Below are experts of layer 5 (counted from 0) of a mixture-of-experts language model. Rows are named router (the router's row for the expert), gate (a neuron's input weights, with its number), up (a neuron's input weights, with its number), down (a neuron's output weights, with its number) and show model dimensions 0-191. Each number is 128 + 24 x the weight over its row's rms, rounded and kept within 0 to 255. Numbers have three digits each.
Before each expert's rows: "gets" lists some tokens that make up at least twice as much of what it gets as of all text. This comes from a sample of Wikipedia text that the model never trained on. Tokens count by the router's weight.

# expert 30
gets: " of", " in", " from", " for", " to", " on"
router:110103114117103126122121120159102140149119120134114133131160155115116111116139098161127079095174112146115090156132105092139103117123128134110164124120103135179186145118148122188102151183138108154128116161167149122181133114156123169125115138153120105112111106103107152100090116122134162164177130124118159134070168095118120137167117108157106118149145146148131139131133107142150123147119179158086112109164096132117132130145119155126112127114106092126101105144084100150109104156129146132153158083133135112123105118114148123156147120092102115126088112180109119139122116116100173174
gate3:144127128136180117103153105155152147135094162142199134165180142157149096132101100147116098129128118148122122136106111124149079151162117093100132094129083078128126121123155106133111113104121109103116122126178115160106139138161091138152132086123172151110126115086157139112137127093114130130137099128150131118124141120100155127122125159140121103107132142120124091119149096167126173117172170074188122128144102106113123106127144134130088141113086122079119135110099129127132100080115100105168147147115132129129122175108145143094120145114129125125105082140127128165127070142130138117
up3:114100130109116147150090140085129104103187062121088153127099091114103110127145164113165147165151107115157117129127122124111144124124155121175096144142119155186151130123114117126164150140148143137173104127103152109152123092074190144108113148143087119177149159101088114160140121123124112132157165102142144139102165094137130144130102094123147152152159117147140123113089150095122095119108092142127131133113153147145137096143128136139138120128133104165144115137104123123152100139126141120066117146162117115111123077129126158156129142149155097099130192113137112113090125117131121119
down3:130096142128134123159151115142174155080100117087106152141098130112116107152135163139093156082115158121098165130140098125127094141118137129041135109097158122145143113156183136107118107096127131158129086104146051099106131103130126112119168145100151119172169117125099139147137102128145148155134117123140120102131153126119098081132096125110167106113058109130126138090121090145139118141154099096110137113158079119100127174131172092115147129118151132115132140120096120146161123081088131155103140131106122134122125119125116111132129129104115147141125144140131149121119158114095134099
gate4:137130084141143105143149109118103149126132122107122142161094112138133140156132169138155124117143148126115096123105100110109126121115105171078127106156102108156111151140120147150127146116149145122145093166180114144115103128099083136111131126136139108153114137142178130132147126131089097103148104116115119164151153097136113167133121184141136098113157162114107115169147145143135144126125103126107142154148168131131108107136111145106064103104127174149098054120104141172118131144131135094144131113171093143102135117090112093132099131129129113186138101168127134084118160135146051132
up4:138171161137093121136102111161141131142127133107140122111115152143125145136104118167123150159139108083161100126099117150081111128144144139149125150113142107128109127175170127121092116115094131106120123139174149114119142143102156111115157068141134098137155140103093086127096139136121186094139105114131103146128119177077121104147135088093171161132107123124157137048144122124119138104133094131143059135122099161090148164120111137125149147113119133121147137145136154175081110110107114088144091114090139114147114142144112126152133145123117124128079115133127139102153078105110118105
down4:167145126137136089136108101090093125108128172118125100123152107088130106082139115122142089092108148089136093136097126089108147129138155121109126124096125122079124107124103101154109155104102136139140132149124137151108061128130148161098143119125113119118102107149144090139148163080146150113162098135152167151139147131187135104120151113177100123091122138114110099147113114121149093097168115112107136070103118132155130116139121122145152192092136189154132139098119136127139155109152125128089140115145133121139138140132134136073079113111075128149113104139120130166151153143120115116
gate5:136183102159120189155103134131156160147142145143116126130123097104087122119129119149129148096143073156124127139171096106190123152120156176147148125131125124136157110139169123137144098127151137167121131103168093114115112112130142129136109099163122137138119116122106108148089137136140137148167131076109134156132107162150150129156062123148115066131128148102108151156092163112098123182139161107114122125121118132123143121103128138125109142088074126093139122172116138141143119127096132156130086086087118152119128136110092110115135121099102157107117156173124115136127130147113175102
up5:154189099086098149145154106149132083159116163144115103090120145138124156118082102158134142112119095144109096145123101160096155109089133131158148100125126088136150113112152119139150114133112181135147102114109141146125170116121162132166110106147160167123155149109150089104145146103177106126088154102136116154109113124115122134164068092117125089139182104162091149126112121100146158179119131107096097117110124131114108134116118104077090112125135152115091120134143165147173138122128138133135121137152128173113159140129138137123102115085135135086131129137107121118131169128153117136
down5:095059167120111118121104152084163122123165080104109158171119126165124094152150156124160141117146112144133135093118134114160155133131125089096152172114108152115154118142122129119104170121121096105126121174154159138100106128107131109099113152125140129117147120134108140139089111160134161140098136140132157099094142137129120163112108131115106151147117117146142142075133165123160093099092153110119142095125114133127123117160135148175128128156114118118172159154149054131095133094125140140141136111146112086138093120108113103121104136116127154078151119104192129112138141139097166168
gate6:120131112122151101119105112144127159158151139098121092130124091128130128128133137104174144138074138153129087128125144130139127128058140135157162131127098097109167118117140180089144117126160129178089156140133106140110108168173146149140084120090113130142153072159124151150120136134094151099128088134132124111147107121141131145157113133165131142183126132116101143168155149128099107138128188100088132164171153113150094145111129128093136111112088119127097115143132154117106105121106146152101131096111106094136123101153091118142084139098141161150144090119070116104121100133122143131
up6:112115075119129113109138124127113115150147128096108102071100093149113115130166117148156171124070127157109122114130162130126158117065121132135159149134119117104153166122139171073152122127099106171108145123143085148109103127149166138152100108127147108108117118149147132131090138099102156110102119097140151108102117160148122131160132096166118128135132126119121114140193114142102120130154191084088125139136134116157108149114114109102146108112091119112089142128155134111128092095127117137131127110143111130110144116151120091129073147071140130169127076114102102103146112112099154148
down6:125162118103104151116180125135154122104061133140109137133129142143132085119113097130163103160157097097146126170149097106133154127165133127123118122144174133151085105126167154166109115102128139059117100140130148100150102101135094114126117144152109139113151123108150157113139111125164124135124183149141118105167131097142117056129127159133126092152136152108161172137111104107136138121138131148130102079100129112108140165129140114146194140104147127137144101125090128126154141131162109106119131097146123117131153128093122143115141133171152089099085147176153152105114135167106123118
gate7:132090127103149144136123074160100149140150115104122127095146146169140119104178165145124090148143107126162130132130082125169078117139103106086143102122105133178150117208151139145155150177145075116124128138141114122137113150142170136103084168105113105146108176105087123119143126134149145118110150155129119149148137077100172131102109120147084127130096137124122118117130102108091114138111123151154132120107110134177129103146122122145140142132137096087114142126101131132106153180149158165150103106103125130107117088142144112120170122103126112183104145113131138143127115142106111141
up7:108169128112120123113132163118132090136127135138163131154112128116116131170082104125120120149125146146089106080138194136138180113140136171163113128101173123083121143062115091078135112108109159137137147114128137132101179107106120122141139132120138147128134103142179132103070125144103143134137097091163157116109136175161077119152138131094166103148161128145137147122139169133172156126146131107109116170136152137108161184127132152132136112136110121151130121158134123146112107111111140086134165150114142085127143179141115127127093141156110148093120138145130129124135108101147159113
down7:109106112145162117151162107147136119168128104170083131117103137129142125110156137049140135113137127120155166181124120117118118190121119140145153116197098081180155106157121122132151156144130163124123151121120124100093064129133174109172141179168105112156122122139121143121149130125135104142151121124143116140131077116144159150117114146133103146131128131099132132098080119141141132156080107138133097108122120168143121135122142122111149104108131164129172133106148169125076131154101128179126132126179122125122131135115124112146130162138126152160134115142167154109157135116165113124
gate8:156129143104113139130131119086157104150143106095157105104169139152119132121100172169143116151148124133103078156117074176158120108106155097128163118128093095138126122133134115148176108137172136140150148139116104126127164130122118113137131136146065105160112128092121130127128126103121117107116099108130120132113150096097139141145122146092101096138129138114164132113113152080165149206112162118131153079148152125154085159120156133106135105098098105109103101128104138122139153118167151148138139135164124131117161113127083094133111162130113117138101120121098144194164103097149134152
up8:142134114110112109110102116123200122159146125118112114100145125150154155094100179146120131166116097119135051147145091131166135133138158092137152108095092119124162143121139100139160140103194127156154167145143121116140118143104154148121115138125093107163111142100112136133118137121137171094130116117118095130143130115105142145142121153135136105122176159092152136152127158075122118176128132142127164073162128127138079130131127119096131114150113129107112113163140138118156147164169109157146148110158112135100155096114115102134123187146098138123071128147098125124144113100149129162
down8:075099139157122125189114135133113143114133123160118097112132120107137106105144122146148118120102128107130154128186125113130107113144129120148107089151137187121120117125199166125138157121121136127138092135134106148153092101166169112113148084137165118107156106129120104117111128134128100157107135147133129166114132124136168110111092128113118073180113117156128143154113144115148121095103124078088115132151096111158146124162172143164133187176119154133101122118127077120136075152117103159127131113107115118175099145089105173099134141125119131109159135105151131144151150115108124146
gate9:134101120087132157147125120132165110144109110121153175103142139132120132106116122115165171131075154154139075153139117125164126132112136162136155102117089096176160136114112126128141113126151122093120133110125087143190094143125124119144150141142089105114117124107120147148099096096117102113139142135137155142138128129115160182127099097143086107127125111111137143128125150135131120118093180135100104143133130132154099128120122109122196128080119120143155078151155143137123166184102158145102151131084129067099097096123129135179094113097119095128130130162128145111094123102137157098
up9:150111087121134170100138109121140119142103100120153116087140126093139103127086145127130144134118123136178117127143116124113146150116122136158124131135121145116133131128127133143122127128169105065191112114088130132126113171121113118151149153133117110108083160128094127174083087058136136105105171131141140135116105094123124160137134074110151123111103126139134185123108137160123123113074142147102087126162126136148118120138145096129171110089142118104154105159120156107150165155118137143087126144136160061114101105099088143187102122105142113143135105148107126142081104141137139117
down9:126132126095079151130139138107159123118149141170083130120131130134124108117110089125105070098152110082097149185100116139126122128143142091109123129092110123168126130140151141134126117113063178151122084148163160106136186089118127142138134152138143118143148085092183116130133142154198127145119121153120144137133159088134130135099156126112133137129123150116155122087104116121112145150136124111122109138142145160116144131138140142112098120096133151117129084167140137121143119133141120137144133117120124153158095195143113172160120161136130117118182185118119098109134160123125134187
gate10:151128120139168135152135167147107165097154139113087096142125142162056109127144137147085074113119134137109128131106107127118133114144142141104148136139091109173128148142140083141143111097163104153120095087151141106136178123143133113140187161107140148116113165127128102106164126158162132162133093092138189155105140123139110122170104092131102127116092147127159118137136138131189154133109073125159087121159165090127120131127109132145135132127125137136141139128123131145097096101095095125106139170157133141130140108112113113115120103121094160105100160114102124123129156132174133169
up10:086144145102124093162103130114143085127096136144146150133133108116135135153121119142147150183053125091157118151115127132079137178126101142145105076140146165066110133122085120117116103136115131099080188129143153125140082124116122123134115083106127119142128100145140127117114131155114135107105166130128094135166121161157130152104165140110143110130163102121096146119085099104105126131140126118097164162089097139158162136111146153132144171140124134146127113128166094097131153142146134119134096113107132141127145139157158168083152153139134112137153132180142132094155096128101118127
down10:176111142141157086148116153143105095173149136104114169154154145133120182075136133106132115125135147107141132157107103117078153143129160139123132122097125128126126139141163094141108108088134114143167118148118113124135160161118131152122132098124151095152113107110144104115148099131166088162130092105071142115089165124101127144162156167109131116126132108134103109170111139155140163106104095163146078147148157123141131124112074109123161119139170118100096126143108129125100095133086079122154162136090077113150124126132091124138095122111113094171107125127096118135116125150096120118
gate11:126120087102164118149136153163093160176133148083166180155086190129151098108136108117131126121145111118170147142143130125108135125096156154140090124130127106112107119147122122164099138120098104139136079123143143158122162134150160115083142125147108120140125143167115131107127136122118117125112154124107119093073134123128114129120119108104140135114131126138183133100092116147143089107129108134097148151128077104098177119198119111128196153120138140117151096176120120144128103122120150135111110138121177108139139123149096125133118133109153118118091130136164126153161051145138114139
up11:135111107121137140111124136124121130069152102162105073077148143177094121134124144129154101146119162112080109121120156115150099124162106137089157112146176141107112134115108108081147139080172108112154171159132123100088085120113139147156098126101132140149139126120135121161128139107139117132102127121172111148144133122163150093136107152145117120149136114165112155176162145144115138130108088108152123092141176106168108109091158140133138116132116111132138159102153135099128107117125114185144159117145063175119119099104131141133146103152088115139121118118100135099103155123146156107
down11:129101102130132109162126109120133174105144092162148110109108127147127108084183122076149124123111113071132130168157166147139121096131142152121113193146149165131063128107134147139092140147142102120138122136124107130131106100133135134136118112154114144110154156133126107137143181124139164134139163098090098136108146125135122108109151118120110126124107122107175125112171124118122128136132102112103131107124095128127139175103084162110150151098124098145143137158120137121119115148115142161160111139110087156116111104144124117084162156093173166164187124150100171198140106130131115127
gate12:125153141096127113136166147099124113125121105109130091117156181117119129154171105157153137121119118086134127119117140123080116136090117156129130152143124095116105169125148167130084096134094133100128109157107131127120195131123080135136158100150117149118120082104115164116166167163125113148120105149178115130145123090105150134157133123152098118133141130077152030121094127118148187120154153113133124102123079155120138066132116133134112131100146129109158147142140096121123115121145129090099164132127150154131096090138107107127153137097133114092146143142130123106101127146120129136
up12:097130112130158129138084133119136140152146158146130171081127109141096120134133170098118149092112100134158122160112081125154142135172170143157099068131114148067151103144158121116116145166147119167141122091137147155107075131139155124072121150160121094123134130150174118111077123089127128131091138112080122118104112150140094134126115152136133103161122121151129202141117154117137110105146083154111138177102145121129148154137120160144138148161107138130151124120123110109133152146129189133152103164106125087132148146097143159131123122147118146131116147111116145145127139095129164120
down12:143147081115175116126154116126108142126143147099141105121158095172118112115142164148160133145128135153148135117060106147136109131129133138163125106110114137133149114131118103145150085137117111148114136117133113123105135093081166129098124168118116174147096121114134137127092134101179099074136110140128116137138166079130134136139134143162112138160104108129127188065124099166115083112141098139131137122099126128153130155073087133130148108108152117166100091135156139100129119150145168142124075112097123123134079138126112111161141122126136109107107066120108112152136126119094182135
gate13:123125155082114118150111156150131119144165095100140162101155118101113090142157110124148159084136101110102122144140148104121125121117106108136142131146138097136132181122084139175113136110138112197128150108107137134095151114125126130145127123137104128105099153112127118178089100095155166146164202101166127115125173122136157128158132121124105145131136171134136125134129134137186127129107076117112143148116141131134114133157103162101154090169118142139113144143105123165103158123155141122168124084122098101082136156108134135095085170113160134131128152152143148134098106100178112133
up13:098158129130110140149144150128136098105125134125127155091115115118127058146168136104114166141110103123126109150092119106146149171160102147146131179142119124101136138107115167147168144108140108163122112131108127163150108088129148131116129093119183105114143161160135131122118131108172147130149143168134111148133145127135104154155110142111163134117154178142121175142153157103191109137074091136069123115145138129130106142176136124120157118143168125142109097132125127123118120135175143168162134068114095111076144125134141122131125139141113109137096162133136136096077090101144119109
down13:136092140154080149088098119129126105157121118129150126163177128084128128129133147138110124107105099128150128142140132101150116137099076149161175122180089171102121131116120131155158149083099118117121168125112147133112119125119102103111139091116148161150128136150126100135088117147133137160157209151130110122148110139106115147109113141093128128106143141138117160108184154112138170149070119123132104100093151149131157139122169142155093123143111121140159121135109137134146102100100155145118151119113131114135132162061163122080153109124147095131168155106136120086116113119165152134
gate14:163146144129129151131157075164146124122109152124154132094120116121089108152106094107175138126173096114150095106112082139121119120147133113122122145126129151126137138175112175119134110124165141111164131136154067137124107119130128131121132136158157113125117164140099186169132128142120127139095134115104107150132163099112083115139140091148110078111094139113168124094053118109104146125148128131169189097117140190133116120123111123118156135148120115103129135183078137116152138089100143099148163123133125144150118119145104147139106174116094150156111134143100126136144131163157115120
up14:138140182137123115108184114165112092137146130164148120144142155122138143104125115149140132159157187120102117117145124136155152110162122135155171148120143129120127141106133099151103137099110155081119138135114128106135098138125138118129102154122123168098111112117113168147150118097122113118110109159086115074102135153078116157130165172127142136142127117185103101112109133154124071131183118154105127147159121132130130160129151133130120110152129147105121122093124100146177132130166160119119134155095121164107144107189148106077126152102136130131136060143177076109100124118132118119
down14:146121146087119127192087178134116139087107141111141119150112146114125146130157144112078108151120121094064125104142103112113140164145090141137145118139143123113159153106126149091119144172087084130110115106149146166120126116115164127124110099086149151143107115113121101132113105100124085101115123179127132111117132121170122147110157132132153146169100103104162103151142117137096124131140121160092094108148119148112134124188124149142113172135123172119132121132124186169102102153122111123151152159123140118134137131140128105149114135177166139108146150121056124105104170112102130137
gate15:132099120136121122135119103130138082163121137095100141120125146139152073140107158149151154148195131135087119138130152168138131095116139144092128142133098119146180111118147127136114086089120128068157159121142144079166124160177114125110096112138155157078144133101153117088152107167163118116093122137135123116164177122119115120154098114140107108105133112126125104135120153144132092119133146126115151136101165137134125129139106115130125120115124175108074126083131133128085127170145100119128122133167157133094093115155178117162103113122097134148118112122118141160146151181100169144
up15:083096128077089136176147102179124099165117136148111142108143154131159090133099139107116147119110120103128140121131139144195141069100120128108125075118115150098148135107142133127113106121111125134149138133135148087115147166148115142171089118082154123113127124134160092076123128149136104138137113137115119141175158126134111105124093110154141076146148135109090100164108186110097092069171166122092127129149115119113156120122118135115144105117136155139089120113141117158070135164144097129123121133118140120121110085105150116135137131119132085159133108113107137142136132173107131113
down15:124109159161147137055103136173102152091083153111093114131117094082112157124105111116155109172108161143090137092148153139117148102139138123153142179137170088179136130140145066142137117176107122149107114113163138111123098126123120106134123118139121117117079086117124129153105112153086116155141124136111152150114107133100119120123133150107128138093107095117141139143149104123147102163154109101158149139142145105160155143144111121157128115094133108122065159116129071141162101131127203119141097164129125151128119129135122106118116149128140107126122131149135091130163112165128120119
gate16:137135106111105103163104110156125102117102127091114102127132140105132155117194100100115140115133119116090098140139136138128150151120138113145106126128094136149101158140108127121126120149125150118101124089148154119141133110127136168158176142122112132134092151146124151144125131136130209130103128115137125157141115090134107132110182091141101126131145120156067095107138113132107131104205121145077100146120075148123133122120096126122111099116134139134138133133103103137093169126138122155147133167152143140116158151125187084152186161078160133138111153134152150144178077121145123142
up16:137131093108117126144098114141130119121128135085094099115154140116163154119187119109122137131138084134112117125169147151129122152151126117144106127155107128162132150146123130136122133159129151137087137134159147111126137113157148171164147133109118129108084124147126147157152128113098197133133124145147133154137169085152108133110197099134117152125132113146078106120161137146119132096190125169084101165135082134133115109112101158111088116105138111124154153132120122138097153128116127128182137156158130157135150156122123072125158139074178154139121126127122142175132075108153120167
down16:104181135151089138108174108161127124086107139166134126145132129121085127087147105155150120159138094122159149120125149086121114150122115124122134147146131143082137114167143130139131071175167124152117126110124176171150098162147112103120128119135107148103114135130145167125117142124141100128131120136090135104084128116139114130158135106151105117144134183102091147127117112126122127129137125135138174087117136088124152110131153104121081122067112085165065152111100131118119109111108133138140145096107113110132110101188091130140121153178140171164106139145173119093146121111145121134
gate17:108083169136125103131148114136155145115118124154107152142135045163160110140136085146094110094144106186134126137086148135174102165122149145142162164078145160120171134162147146107171131168121105167133109113159126094147103123148089124128114131106092123114133131129191110098115090126081151147150131110140137121095133128157158091155133105114139127143094154143135137120147163101124127096118108122108126124126102145127130134146116155125090096138129138101119137129108094088127126113142121112143106123116126159143102098143117150146162130122151129118134156175122107096113126064093170135
up17:154122112109123117100159142154139112124128116116136141085088128189135093123077167102133133119187118185110108121112096081105160146121096112110112158155119122173118114132120158115116151172148152150132131125126106113100100129157116137131135147109109121129144141100129186120159114133129126176133113092121143110127095133132148133136108128149118143129124123147191094117097101123148164151134093117140171138125130122085145145147139131091143159135153128123095121139081120174148165129161097101148152088174127141105144125147168123130110157130085144092150104123081091125132098126179153130
down17:129135160106131113158124082144093161185134094119167127124147113093092135140163136144158102144085148157127124138136124119079132115096122156160108121127075141107162133110170134166105149119074134113105154166149117135086116161110136091152138077145128151149140147123124153120151108122121135099134174170125095162144113109149146160112096129104139135144148119110122168102131146153122126126107198106161160145108119144128155135124169140157155143120113121163118101156141158127078120116118141159103117122159135103164155157125071136106132100149121125128124136090136101145177122138131110148
gate18:071143149113115132143104125122108134171131116132134101093141123122074148112158159105105145137154121143103110155115138096091130125078121143176135143121083082151155106121137127141153119128143128131138151153131175114132077134130127177154110079103106128101122160158129118111101111155114123131141139147108104138118094128113112152127123123142190115105141171159080128104129097098131121145142154154095112135104146135114120153120109122114112129092108161108168159122110138128106118158118086118075110102126111175142103104193134162117121150123098182126142156128085126149167084128140155110
up18:122115112177134159073092157142089131112155116099127155150104118146151127156124130119105185088137136124119123131120122118147131151145148120117080151162144127132094139173126132116121115115098144082145107135107086125129145137132151112133144106166192111174090109164139148107143127098112115111070133159101149171135130120158138126114145112113130125164148128098187134179131139156105157091101126100109150123111110095128162136086114114099106107109114125134140169144135146119112113130133186112104079143128139147124154166113136093162114146103162092123125118104130128150096124121074121147
down18:119116149113124137123144139164145116144160111178096149125152151119108172116117137098116134136136132105103117152133128143147121152088125166142108087158114151182081159129139117144094102146152126137098140140134107113198135177177152147172155064160090129108129131157143115081121154148142115113125081123085128116151122134112146105127113139149126120135117115167171113201086106111139093107160158136086124149126141140122127094119143118157121126148082096133125145128106118172113140124125131084147074171131138138145118154160132153122147166126112134118123135118116098163151146144107130132
gate19:133147116112120094129163067113095169141099190134128167104127145178100144127124148136096104135112107156129092100114128182136148133190135147158121131123167117107117123126147134143141157095140093152130112122092147100154116104102118112131152136119124092108141151142143148172184119105134137137117114139146151163170118134127099082129123099147147146128138188123129130117090094155174113113144100142122082094105104134122086089114190112135126148107126139115134099147165097130097121135085158135172141131119110156141128101172120131119095130097095112141128131119143128136143097136118154133
up19:103106122070086090146102133109105106187085144163116105181129104138129121142140110121153099172091147158133153139127095110137129144096098179133157137143124072147142109156162107132141144096101110133179140122076139171129155121109140148121109115119124110090123154147135149145140129113114120131154137106150135127125137135110143167134151125138136106177077143108146172117124150108121144104118117132160195125086100110110117108182124124129127160101154135138133138113113116141095134132113175099187133153120127138127140116132146177116100136107134131110143116079155133112125090110153109144
down19:138106144114129095123184132109096100127117171165137125112132096169118140135159074107131150119102136135132122131137150165132124110113141188115119150120096146183146098126159147114137145136112122138135144078143138151144126128113083111131149126138122157066127130130139145146150127093136124183090077106152104143158151062134112123078129136176143120165130119100110166135087126105134133094116128075136104116112095125162113106164149113132162146116155138112134170152135161168121150102120159154130116122146123100119123147087084126086082110123109088143129132133103152152132129134110130135
gate20:151124150175128137141137117124103143083132118083143114130156146117122175147177078100092174148149102072147112126092144091152145114080102141142129169107111163165154128158057147129078133126166096126135106144101159121146147140111126115139144111160141125117118128155118148133149091079102134079135132124128136132131113137125075160142112140126134078109123129135101135132128121140125077143157127130155100167124139162141152115133091126169104115118139137143152177141120135151093142124174177111088141135157112119108113173101135128119144109103150130138119122134091136149129151115141118100
up20:168100148136097139115141129116089159093124109101131123131124163137127169106161068113098154134145115152131106151103131104101138122087110139136136156115132117153140127145110124108081096191141101134139079140118147139163110125102114119098127123127120169129104132141099168142112117090083087086162111123090107115115121093144098150164116124118139114117105165106126126153107126103125080143122120147122078105093156117142127131131089150163107156136106146114115128138104115174074158126169182114091149090160131117112119142085124088116146096133140127135115129166073098145144126144122140115
down20:127113133097129116142105130071169125106112163151118109163099089132127098126097130129099104103161127096093099104165106131136145174114121094113087168127120154119161160141090160137126116116172123137144148109135141136128141121129156124136106106145121156184118103139132164183124090154149119143107158172109152117102114130143110098128154111111137135128136099109086103081147073126181112128087127122166168155107130135103148099157112166150155132114112130136065116152185113133126075113102160114121119150125156103119107112127137105105135121172132153099105145129155125126133133150121126118
gate21:144107119166131137149164133186104161141135078105121111154105106133134108134143134133127113085138110126108112120129156162169139144142143126106130169139152128136204157103146116164159132150124113096142125114161124160156061109137110127115098080168140106144126107135120118135133142108117109136094088099123146130134080109115147138126124065124108092113112115109123142143140152156126128136098123154081121153131152162107152125146141106123120100120093146103104109112150102155087088110118117131191104115123122133139143128157189070135147138100127098130137078150105094169113128134115143130
up21:150116122193134101113142135172133177140107095118132112158141150096130104135151149166113125118178102129107135146156130102158108119159151137136134112153117144152107142172130088155147121118124119078135121096121099164155140100103110122112169121159110099116102112109125176137091126092134138089130130138127137137110087094143134129107103129144151117092113079109136137107084137151112137153139089108139115171112108131083137129130120130133097113171069135129107080105114139136117122144127156144192061153093140119114142134156145104078157111147112117125126089150111119124121097097130164119
down21:146148125106164156112152121097129121167146149169148168136161125099154139097111130099167138123086111094134114115102128100112149156170092103124117109069156160136161103116128141114141100100145169148148143139083137117123129144153127121148150110069129131139128166117099141147163113160135145100177137123183118170135158107111124157125165119162159126155140135124122138145176118153124098100129102135153147130121149139114158130101130174072140119127165111130100123106183137107139153113117112106149161102158151139129177144130140175143115096102120149161147180106136134133137129112156139122
gate22:116112109104124137137143115124100204134093146131131154185138115146138121126120079158111111102112145119169106153110145125141082141131117129120145132151151155089151132112131121086134100175097118146108142112143126128125152085174089122152124143087064106084119136109135140130128101132109147122181141124123145098120120138118120138125100129103121103158123134114155120087153162165127126094144155140129108124120133085082136152102094085162113090128141083121175116131122117110084116161110127126129138111110121087143128090139092110114151088102183103129156146158143118142153125125110183145
up22:112143113139162153098103141094143060116155139097104125093108145113105124119131148108178148150131108143087164134151090129081152083121120108140089110114075108166102120110128098142123123101146148149115119134118115158109095181097142120101144152183186132170140134131136125163155152103103115071098118121100141141122121124155153108106165136136175151097113106111121120140113117123133127174117107117117122138138115141147133119143171144137163159116100166149104124134100152127154093116141114149135112152149096168112108163140157135105114156139101162117114106115123130117114148113141073087
down22:160118121103118115110136081153114136141147174154154100125101133139124117147101133138143160132089102124153125144168118119115091116133080126126152179139131156133110089137155139113155139164121104109120126154116098135107145112143164100133104139101121136130105127107133085116134099141083091137137136125114155113088154139077105142140081139052110088141161166169122144125136182121074121096093098127144098139120072121118075137131135142155120153106137113134149106164141111122120131156139113128118176109132103131131136154143141101134160084149116109068135108106091114114131114138148166158
gate23:169137127112108138162146120113154143166138137095139123097162122151147171115088130135122141097164155150125135122178113099121110106130126141131134131131130128168145110136145120117102124138154134143156192123153171126133148081087098120139132143125150145156101111102108123134131103132115152144150125115126095094091107147136109098183118150121145141124167128088136144091114138109209135117097143109151086111167138139103135131078115137110153143150082141133101114116117179155099086084130136145177178145140147097095137131157133099137149156130158138134154112138133114143154135097116129190
up23:161128113110141123147138106144107082108091136131107106144110116114140146113191133114158135142110150102106114160115101119136148101168156096130117157107137094093120100093128145123143136114130129090128104160095111143150104114140170136132115143092081133108143159130111121162158188155157145109147106128161124117125108137182144078102114083123116153146051125146087125165104166137122101141136142137138142102126172123091130138128111107093142129100153102107132124071130118109127128150089068128144148150141154138122124124115180134148107126145144125129127124106159124076128156167161111122
down23:084118147110091111128134145147170083112145119129095151099127072110157128127079104090083117156109172161101134150107150141143069189125115116109115111130137063131134164126108155157146118134150103090122140113127135154149105103115093147142136125128105082168112174108117142124094110144146155147134157129152136115152131120139153163125132143106118102121144123113132114154127093122138090126143126082109079146139147135123183125137130112156163142111113129164149138143168140120124157158112171138098106112114104112105131107101105099128175126158116118125113139112115143102089114131177115175
gate24:126139142076103149175092090122129166115147124096108132147122120106106168136103130179115133160134116112147131146088146117104135096126173091083155166132131089076094146094117131172145137126123090113124116122106136101153105160119099097105159140116135137113117120145105097122113138094153120129161106134161131115098145085157136152109118116156138097089118136135124147123145138114127129136089147146160093113086116131138117131102094100084143146124176130166149096118121106153154135135139074105118138125138146131126100103135157140124108094099198144128133141115126132063125186132127162127
up24:109121065163133092116229151099136084121127111139141103120152139133154120102161120111128134126100144119089125117173118145134107126080080136130094118135129122164135118140150150080124135096151157138111123122122132173115184137153160140127086091137130108142152115146141124126136118143144135136118167130103123136141101170111142108121137128071135114155142104134098145149108193133121131128152078114149148118150167110113131098119134154129133083118112129134144158143154131146163094129149158107131130129093144107126138143148077128156146135164106119108091149159118164135097109088120091137
down24:149091131099141124113093135148133164108125133118133100085146119139134133120096148125106127140150149162088158126115090145122161147091105117091152117149134186105104134093121148124132113154153109115113154126118144152117160136140098150113102120096127119133116151108139150111130132117142124135108106136148105110111088102115148137146123140120088167099142099121170101162128148113123214132090144125161096151088153164098096108141126102158155163130152164176133130124123117132135136164096127146176108128137089154076170154107122144105106130141139126128179179124142109118195122142109099094
gate25:137107128117131113171115125127092106137116115112147136165156135133093117094071127145119134120108155117176128100137130103121120094135130097117125130123141119125143109114182133105121098174164147140163123127170125136134125110157146119103100119122112129152101148124096126071121103133158126108150112125134147114119100140124163126086105140123067131133101091083102134129144149130129144118113118191111164186101123153112127103119179137084073141127079116109177115116102105154091152163140128133133080152115142084090118108112152118134083098114158150124165142109116104085112141114143160138
up25:144072150109111145180107146097115120123100123163139127148166142100104114112095121130160140106102116155131082135171127161078127066120121088148115140138151151087132123081201121142132104154140137173138109101123130156138157117137108146112106113101109162128114153137139146114117114118173152104113110117129098147116104120151096132125099133145109132133130142037124147140147099126131134133133148165103185153117168140140116138155135152102123162147125141101152112127126087125120112135159171102169098140102116111092118145098150149150134145104105118127163106132112125084126129160141148127
down25:112136115142163152173089085094108157136140088098137148133077127141152121112100117083123052127126131097090165104141111149088121111145158129153144161159126149137120123135134139129141117130138119154107138088119168134165112048148124113121121131123119125180124094131098133139134094137115091149119145171137136163110170141147111085094155101127166158134107139156151147119109114110116094133126141135122141157087143146123109166060097101121102113123138104128107097114101115161151149133118119115147104158149128136124123163147124127122124134170141125113134107150114107159103107131189138155
gate26:094120120100121135144169123147150141121129113157109141103117118154117150167151163154138138092163115065130138148141078111207153178131134119137156098145141120166108142098120137134101133131128154121119118090121120152135074149154061131170129089177164099157123127111112107118136086118130121153125137148119124192108117097116154174071131142114119132108146085161171135117129131156136140128105116133090144121133108176094136070117112120107137091111127124159122099128140130159126109147163139143130113090149113098103119127145147093107140127129125156141131137144138142146135152120097154135
up26:076125144144127100168145134102147140115094120106137093122184142133162115157131116170140122110138153163109126078184143148140168106123167165113136096092158123158141123133133117149127155103138103131099190114160119128181112143110097123122115150112144144125145180139123120086143127138111121144153134118107127167131108122162124105145110108129168110139117124117093095143155120124167070164103122110144131184143135098140168102131103129111140119167122102102104110113132110082124150145161158142153138108122133106125128099152117121091169129109151139150129103114093140115095167133123186157
down26:106146138134188139108131121133118133146138117128111118157121181134109109109107100142094116138143142167112126137121144092124051137142146172115161126146151146136115097124124089178114105132093185116126174129138121080102174147130105097123099171114148163174141109105133128137142140149136146129112119109160105137121149122100166125156101140133125136132142134124089163120100099106137102136106114136192121158116141125141123129084102165158085115147134108103079156116102092134127105105107117149134125190105146124150116156121112113128137159063083126130124135134107094146152119120107151118